Experts of a small language model.
Size: 9 layers, vocabulary 3350, 51.1M parameters.
Experts: 32 experts in each of 9 layers, 432 squared ReLU neurons an expert, 1 pick a token, a softmax router.
Training: a variant of Muon for the experts, 562M tokens, 4287 steps.
Below are experts of layer 4 (counted from 0) of a mixture-of-experts language model. Rows are named down (a neuron's output weights, with its number) and show model dimensions 0-191. Each number is 128 + 32 x the weight over its row's rms, rounded and kept within 0 to 255.
Before each expert's rows: a language model's description of what the expert responds to. This comes from a sample of Wikipedia text that the model never trained on.

# expert 25
It responds to: Word pieces after initial letters. Continuation pieces right after a short word start like St, D, d: St-art, d-iss-olution, Venez-uela, stand-ard, often in names.
down0 [148 126 106 152 111 108 105 157 166 121 142  40 105 130  70 149  97  87  95  74 154 150 181  77 183 130 129 142 146 156 116 140  90 151  97  94 112  97  94  98 148 112 132  54 120 105 139 103 132 136  80 140 104 148 158  94 101 127 210  89 116 127 124 119 156 110 131 142 117  98 106  90 162  82 200  96  94  86 157 133  45 180  93 125 151  92 166 152  85  98 125 145 127  87 141 124 109 145 116 119 156  83 135 135 140 141 207 165 106 119 105  80 136 152 100 127  73 167 150 136  89 147 104  83 128 108 126  75 138 144 142 103 100  96 161 130 137 167 174 113 156 191 107 112 142 105 180 187 161 168 145  99 109 110  88 102 100 114 177 133 188 138 115 124 101 116 174 128 141 109 112  99 119  66 123 143 172  43 133 175 101 164  97 121 102 113  86 121  95 173  92 108]

# expert 13
It responds to: Table column separators. Pipe characters and semicolons separating cells after numbers in wiki tables and stat lists, also |---| header rules and —;.
down0 [131  81 166  49 194 133 109 109 104 108 155 147 150 150  95  94 116  71 141 104 143 170 141  77  73 127  73 102 130 166 108 116 133  91 122 105 160 140  96 130 119 132 114 179  42 131 150 174 123 143 159 122 138 136 120 129 121 102 147  49 135 158  85 118 150 120 135 204 156 158 131  92 104 149 146 120 145 156 110 109 142 166 139 139 176 140 147 138 139  91 107  98 154 194 185 107 136 109 133 171 130 134 160 147 113 158 105 114 164 166 132 124 166 113 125 155 175 109 108  79 181 126 132  94 141 127 123  94 154 179 111 190 174  86 107 184 184 162 168  86 126 184 131 149 137 109  77  90  81  77 145 166 164 113 120 177  94 104  98 122 147 108 141 113 136 151 172 120  94 168 135 146 169 134 184 126  83  72 141  82 109 121 123 162 141 193 164 209 122 159 112 171]

# expert 29
It responds to: Word-final suffixes. Final pieces of names and plurals such as -son, -ley, -ury, households, inductees, plus stray symbols and table abbreviations.
down0 [155 103 168 148 131 139 155  87 158 126 170 173 118 119 114 149 131 117 180  89 191 131 127 144 126 122 155 134  99 182  94 180 110 161 162 108 126 118 119 102 149 121  68 169  53 150 168 132 168  97 153  69  91 187  50 121 187 120 149  78 125 126 135 160  65 133 164 102 146 110 133 115  52 173 132  92 113 131 152 124 129 138 155 127 145 135  95 171 148 100 130 212 160 104 144 139 155 123  80 139 136 108 132  44 141 137 101 126 132 128 113 188  73 141 137 185  91 100 152 104 100 168 155 150  99 147 114 105 123 153 137  90 102 109 125 206 157 171  50 139 127 151  79 150 146 180  50 118 106 121 106  99 120  94 147 165 118 149 116 117 111 170 105 156 107  86  82 125  97  78 121 163 141 119 199 121 133 115 146 140 172 131 104 146  76 150 142 108 157  97 134 106]

# expert 26
It responds to: List and field punctuation. Colons after infobox field names and dashes starting list items, e.g. Kingdom:, Genus:, - Norway, plus sentence-initial The.
down0 [ 93 118 238 120  28 104 115 100 106 102 194 158 161  68  93 242 102 165 111 133 130 126 168 173 163 136 105  92 108 174  42 123  99 119 118 129 141 139 110 153 135 114 133 159 109 144 119 110 122 162 115 131 129 140 107 118  98 138 120 136 111  99 106 123  34 101 104  90 143 128 166  97 187 137 106 101  26 188 128 115 135 120 141 159 128 138 127 135 117 104 167 108 117 146 151 124 118 161 156 123 138 159 142 105 118 162 146 156 217 106 140 132 118 155 127 116 132 154 131 112 190 155 143 154  80 138 121 113 136 103 110  93 154 130  86 158 107 132 142 106 111 126 108 215 137 129 133 132 121 170 106  96 136 118  70 131 126 135 163 142 140 108 117 113 156 106 145 122 133 161 149 102 127 101 122  66 160  92 123 127 166 133 192 124 109 146 134 187 127 213  91 170]

# expert 27
It responds to: Word-initial stems. Word beginnings after articles or was, such as import-ance, e-lement-ary, inter-war, plus short fragments r, a, l, and This.
down0 [159 183 149 144 176  91 191  66 135 132 120 107 120 131 107  95  97 106 136 105  93 134 123 165 145 112 161 135 109 139 146 122 121 122 125 100 132 180  94 154 131 196 128 141 188 169 110 106 118 106 136  44 161 167  89 130 162 139 173 157 133  77  63 106 141  90 137 190 131 100 159 122 171 137 128 158 149 112 101 116  77 125 121 135  82  89  98  84 212  88 101 148 113 175  72  67 144 164 142  76 163 153  92 127 151 160 116 127  68 125 164 153 142 156 105 169 117 148 133 184 130 104  95 138  98 111 193 140  77 123 147 134 121 118 140  81 178 201 124  65 161 127  75  94 129 145  88 131 145 111 101  50  80 128  95  98 135 134 112 117 128 119 176 183  99 127  79 169 189 106 133 102 103 110 181 154 127 156 134 130 128 151 149 170 142 135 119 106  98 136 107 115]

# expert 9
It responds to: Adjective and adverb suffixes. Derivational endings completing words, like -able, -ive, -ly, -ian, -ure (un-able, sustain-able, new-ly), plus other, different, original.
down0 [101 156 151 205 182  92 134 112 110  73 100 107 135 115  72 128 150 120 154 188 134 116 138 151 161 177 126 150 203 153 159 122 119 155 132 132  75 123 147 118 130 188 138 104  82 133 186 128 192 182 129 161 144 142 154 143 151 135 128 110 146 116 172 136  96 115 107  59 219  87 118 170 109 151 116 104 125 145 128 131 173 175 152 138 191  95  95 127 141 162 164 138 108 121 153  89 155 148  74 144 169 140 111 135  84 147 107  78 187 139 173 188 133 126 121 123 121 113 198 103 150  69 136 133 151 132 148 129 131 127 179  86 110 134  97 154 144 124 160 116 192  84 114 133 167  78 105  92 117  98  76 159 156  43  91 156 106 111 113 111 151 107 162 155 149 113 150 116  77 164  77 149  90 111 128 133 125 103  90 129  97 112 122  74 165 184 125 144 110  87  85 124]

# expert 28
It responds to: Lowercase word-initial pieces. First lowercase piece of a common word split into tokens, after the or a, such as st(yle), rep(resents), res(earch), ex, un.
down0 [189 175 104 113 109 136 154 121 146 151 113  89 161 178 163 111 106 157  96 112 164 137 123 119 166 159  65 118 103 106 139  88 166 152 155 171 122 145 133 128 132  86 119 148 113 156 134 100  65 145 154 141 175 127 118 101 128 154 118 154  95 141  68 150 161 105 152 145 185 119 119 143 179 145  70 119 153 140 148 173 131 124  88 118 149 121 152 109 121  71 132 103  76 148 154 136 127 140 120 180 102 167 132 118 129  98 102 171 118 136 201 108  81 116 104 159 133 197 130 117 116 132 155  63 115 136 114  58 144 207 117 102  99 159  70 208 114 134 123 113 200 139 184  86 111 135  96 168 108 121 120 126 183 108 165 114 153 145 115 174 184 190  76 150 126 121 156 135 142  90 125 177 105 138 148 100 146 107 118  88  96 192 120  90  36 155 122 117 148 172 170 181]

# expert 16
It responds to: Prepositions and verbs after predicates. Prepositions and main verbs following a verb or noun in narrative prose, such as in, with, by, following, had, became.
down0 [ 82 146 132  65  99  69 127  81 148 134 101 126 219 154  73 106  95 113  96 122 133  96 114 102  96 104 171 125  37 115 120 147  98 148 125 152 153 106 172 130 167  91 109 114 165 189 188  91 111 143  86 127 117  91 163 163 162 158  76 111 100  93 112 164 125 118  50 125  32 177 106 106 183 174 176 132 139 112 116 143 145 110 124  80 133  73 119 163 192 123  88 158 110 142  69 119 125 143 117 102 147 158 105 137 139  82 107 173 118 126 154 120 162  85 146 164 109 131 140 138 185  93 138  84 121 156 117 137 123 113 149  82 131 166  77 123  64 129  88 139 128 152 144 130 118 150 119 148 158 145 135  96 103 145 165 108  81 120 128 103 101  90 150  82 133 139 103 146 151 180 124 108 111 105 109 131  97  76 137  67 119 145 186 156 125 153  87 113 153 171 181 152]

# expert 15
It responds to: Numeral digits. Digits of numbers, especially first digits of years, dates, episode numbers, ages and scores, often in tables.
down0 [ 92 137 114  68 153 144  97 104 148 166 130  79 121 119  83  98 160 182 110 125 139 141 131 160 149 125 210 136  92 128 119 136 134 119 172 161 169 160 169 123  99 188 107 182 155 104 169 160 139  82 119  92  54 106 184 151 106 144 101 204 110 101 125  52 116 137 128 153 126 115  82 111 130 125  67 146 182 165 104  99  86 184 129 128 188 117  99 144 131 128 165 115  97  67  95  83 179 151 120 118 201 160 144 191 152 123 172 140 113 148 137  96 119 190  89 162 101 111 108 114 165 102  99 151 168 106 120 106 141 124 160 116 137 188  90 113 162 159 122 145  44 132  96 135 125 138 111  71 164 133  81 148 150 182  86 102 131 151 130 148 116 130 161 108  66 139 119 186 155  95 147 103 122 150 135  94 113 127 183 129 141  80 152 149 107  99 132 113 167 158 115 117]

# expert 23
It responds to: Non-ASCII bytes, the. Raw bytes of accented or non-Latin characters and special marks in marriage lines and coordinates, plus the word the mid-sentence.
down0 [110  97 168 140 145  86 107 123  86  99 145 114 135 139  63 144  71 132 130 127 165 175 124 158 145  97 108  79 114 145 124 177 129 128 144 118 142 135  95 107 124 146  97 116 189 171 165  97 102 121 136 127 140 112 113 106 154 158 123 137 121 142 128 127 142  91  92  73  99 171  54 189 115 116  96 108  67 160 124 130 159 138 128 113 169 183 115 150 150 132 113 124  88 154 138 121 103 145 127 212 110 107 161 139 223 171 136  94 125 158 174 151 162 130 217 177 207 121 142 111 124 163 159 152 101 193  99 112 154 136 182 127 177 110 165 124 196 104 162 160 138 131 108 159  75 163 138 137 111  68 108 111 138 125 108 131 145  98 129 116  89 145 158 160 141 155 149 106 168 158  76 125  98 169 155 113 148 129 135 113 150 166 115 171  69 220  86  99 136 130 202 136]

# expert 21
It responds to: Foreign name fragments. Early letters or short pieces right after the capital of foreign personal and place names, such as B-r-unk, H-ond-a, R-w-anda.
down0 [179 141 126 133 145 163 143 149 131 173 172 114 142 135 164 141 130 132 229  89 151  89 163  81 197 126 182 128 145  89 189  87 112 108 146 126 180 127 125 136 106 109 171 127 124  65 133 100 128 120 101 125 176 182 140 161 150 154 132 117 123 108  67 113 137 102  63 114 159 144 151 135 153 146  96 186 160  86 159 119 169 147 102 116 137 145 104 121 120 128 110  90 117 138 142  60  79 120  85 140 134  90 208 111 154 139 185  91  97 171 132 168 139 119 128 125 144 177 172  68 155 124  83 131 154 111  75  41 127  88 138  76  82  80 174 123 147  90 119 115  95 114 182 101 106 130 116 154 140 113 126 139 120 148 132 102 108 171 157 115  78  97 124 132 101  41 104 132 130 156 115 142 141  96  92 118 179 134 114 132 146 196 155 130 136 108  75 145  85 125  83 161]

# expert 1
It responds to: Clause-linking commas, conjunctions. Commas, and, or, but, which, while joining clauses or list items in running prose, plus infinitival to after verbs like continued.
down0 [159 114 168 153 104 151 147 135 106 138 157 125 110 106 124 144 137 144 102 166  98  81 158  90 125 157  97 144 186 127 149 177  97  84 141 138 143 126 124 140 118 106 125 127 156  96  81 134 123 229 130 238 129  99 113 113 134 135 108  93  81 137 158 161 101 126 166 166 137 141 178 147 167 154 164  76  32 131 105 157 179 136 115  70 127  93 164 110  91  99 126 136 167 165 131  94 137 138 101 135 126 128 175 150 141 116 157 183  95 103  90 145 100 131 135 170 113 153 193  68 129 112  99 140 137 122 181 140  93 105 122 176 131 198 111  78 138 153 110 147 161 124  83 158 136 101 145 152 136 159 112 149 161 106 110 109 121  18 119 104 131  80 138 129 133 138 140  89 115 135 187 215 114 102 140 173 160  96  86 146 138 104 187 119 133 159 167 107 154  75 102 137]

# expert 3
It responds to: Word-final consonant pieces. Final word pieces of names and words, often consonant clusters or y, such as Wandsbe-k, Nizhn-y, fore-ign, Leed-s.
down0 [121 123 123 167 129 140 117 139  72  95 141 104 135 138 147 117 181 160 120 161 127  99 163 166 109 138 122 140 120 123 127 113 124 110 147 167 114  96  84 138 114 147  94 112 160  74 123 206  84 149 118  87 108 138 130 107 155  80  94 114 137 129 165  97 141 157 135 152 144  93  82 126 140 154  88 135 114 164 125 154  72 103 116 112 145 124 128 112  83 179 110 117 155 112 105 127 118 102 109 181  84 144 159 132  74 112 121  68 126 123 147  58 126  89 126  89 114  84 101 132 146 121  68 118 115 117  98  34 156 101 152  42  79 149 177  98 138  91 210  90  99 122 101 146  61 122 201  94 113 193 147 148  97 118 173 103 138 105 190 124 113 136 164 157 102  90 136 155  65 106  88 242  88 124 101 118 108 159 154 102 146 154 150 172 116 136 157 169 157 108 156 149]

# expert 30
It responds to: Possessives and pronouns. Possessive 's after names or nouns, and pronouns his, her, him, them, its, their, plus years, time, more.
down0 [ 60 108 167 121  96 119 138 133 175 133 109 151 190 120 107 107 132 114 103 102 145 180 188 153 114  47 180  69 139  70 113 152 125 159 142 113 139 140 151 142 151  90  96 127 124 171 171  79 194 138 162 125 151 121 109 114 139 118 121  94 160 157 105  94  90 139 164 163 159 127 179 120 103 145 137  99 113 107 168  66  51 121 126 137 126 141 163  87 160 115 125 125 134  59 100 163 116 150 143 186  59 160  84 128 113 120 121 128 140 144  80 138 188  76  99 171 128 174  69 166 190 109 117 119 116 105 144 185 156 142 168 176 113 137 156 179 132 151  68 137 146 112 115 147 188 115 101 170 174 144 175 165 159 115  72 102 147 111 110 158 140 130 134 124 154 116 118 133 133 156  96 141 131 120 100 145  85 118  96  87 154  95 135  83  56 145 190  92 106 109 123 176]

# expert 6
It responds to: Verb endings and articles. Past-tense and plural suffixes finishing verbs or nouns (encamp-ed, invad-ed, gif-ts), plus articles the, a and year digits.
down0 [152  98 127 143 131 135 106 113 162 134 171 135 121 151 159 142 181 124  77 103 153 123 105 140 138 128  70  85  89 121  65 146 107 144  69 107 138 133 122  96 149  91  61  63 122 135 155 140 145 102 104 156 131 127 150 165 147  73 102 126 119 152 200 156 113 193  95  82 122 133  96 115  96 147 188 143 152 115  99 127  97 109  68 199 115 150 186 175 183 123 150 123  85 163  97  94 115 108 107 157 130 119 196 154  80  88 163 218 132 140 126 129 179 124 131 120 181 137 141 106  99 179 106 215 132 187 101 135 133 107 144 117  93 148 112 139 165  94 113 143 130 120 121 153 137 152 115 125 104 142  95 159 135 125  61  90 145 118 130 105 105 167 149  93 178 158 143 120 103 109 147 145 147 122 160  80 167 136  76 159 110 232 154  94 136 130 151 131 132  64 178 131]

# expert 2
It responds to: Digits in numbers. Single digits inside longer numbers such as coordinates, decimals, times, scores and sales figures in tables, e.g. 48.5247, 75.13, 943,000.
down0 [159 176 230 108 146 119 138 135 162 132 165 103 110 117 156 104 100 124 111 142  59 105  73 119 184 141  92 157  73 185 158 108 129 193 118 200 154 107 104 110 131 166 117  38 102 151 124 187 148 195 139 182 159 134  96 161 157 119  86 208 124 114 144 149 172 108 124 153 174  90 103 159 175 176 119 125  89 114 145 120 126 108 113 155 138 176 107 158 160 138 102 127 187 144 113 107 172 143 118 163  89 123  93 136 120 117 151 166 138 152 126 115 104 156 143 156  93 148  66 163  87 155 157  78  95 151 161 170  96 138 145  94 139 140  83 100  98  82 110 157  63  99 143 139 121 140  81 100 146 115 105 135 168 191 108 134  77  93 152 118 137  77  97 140 140  97 176 158  92 176 169 151 106 110 120 165 144 166 114 109 127 139 171 113 141 119 143 141  93 111 134 132]

# expert 8
It responds to: Institution and category nouns. Nouns for organizations, competitions and statistics, often in infobox fields or table headers, e.g. League, Party, population, Official language.
down0 [ 88 115 137  90 127  88 161 150 171 174 135  64 117  61 101 163 137 150  64 125 114 132 134 109 132 141 143  96 143 138 169 166 150  64  95 121 178 135 130 130  79 120  89  97 105  73 121  91 133 107  99 106  81 129  78 116  85  72 144  87 151 151 120 106 144  52 151 105 140 102 142 115 158 125  19 118 138  92 127 128 113  88  82 100 156 114 131 163 125 128 115 155 134 156 141 147  92 163 112  72 181 130  88 129 142 100 160 145 138 194 100 125 162 167 173 164 111 119 141 151 181  85 103 165 122  96 132 147  99 180  96 205 100 101 158 150 107 161 126 117 125  96 157 146 142 173 150 141 128  54 127 151 149 177 163 131 207 107  89 100 130 205 163 139 137  84 123 137 102 154 106 205  93 134 109 131 145 102 132 153 105  90 149 112  98 104 170 103 147 123 101 116]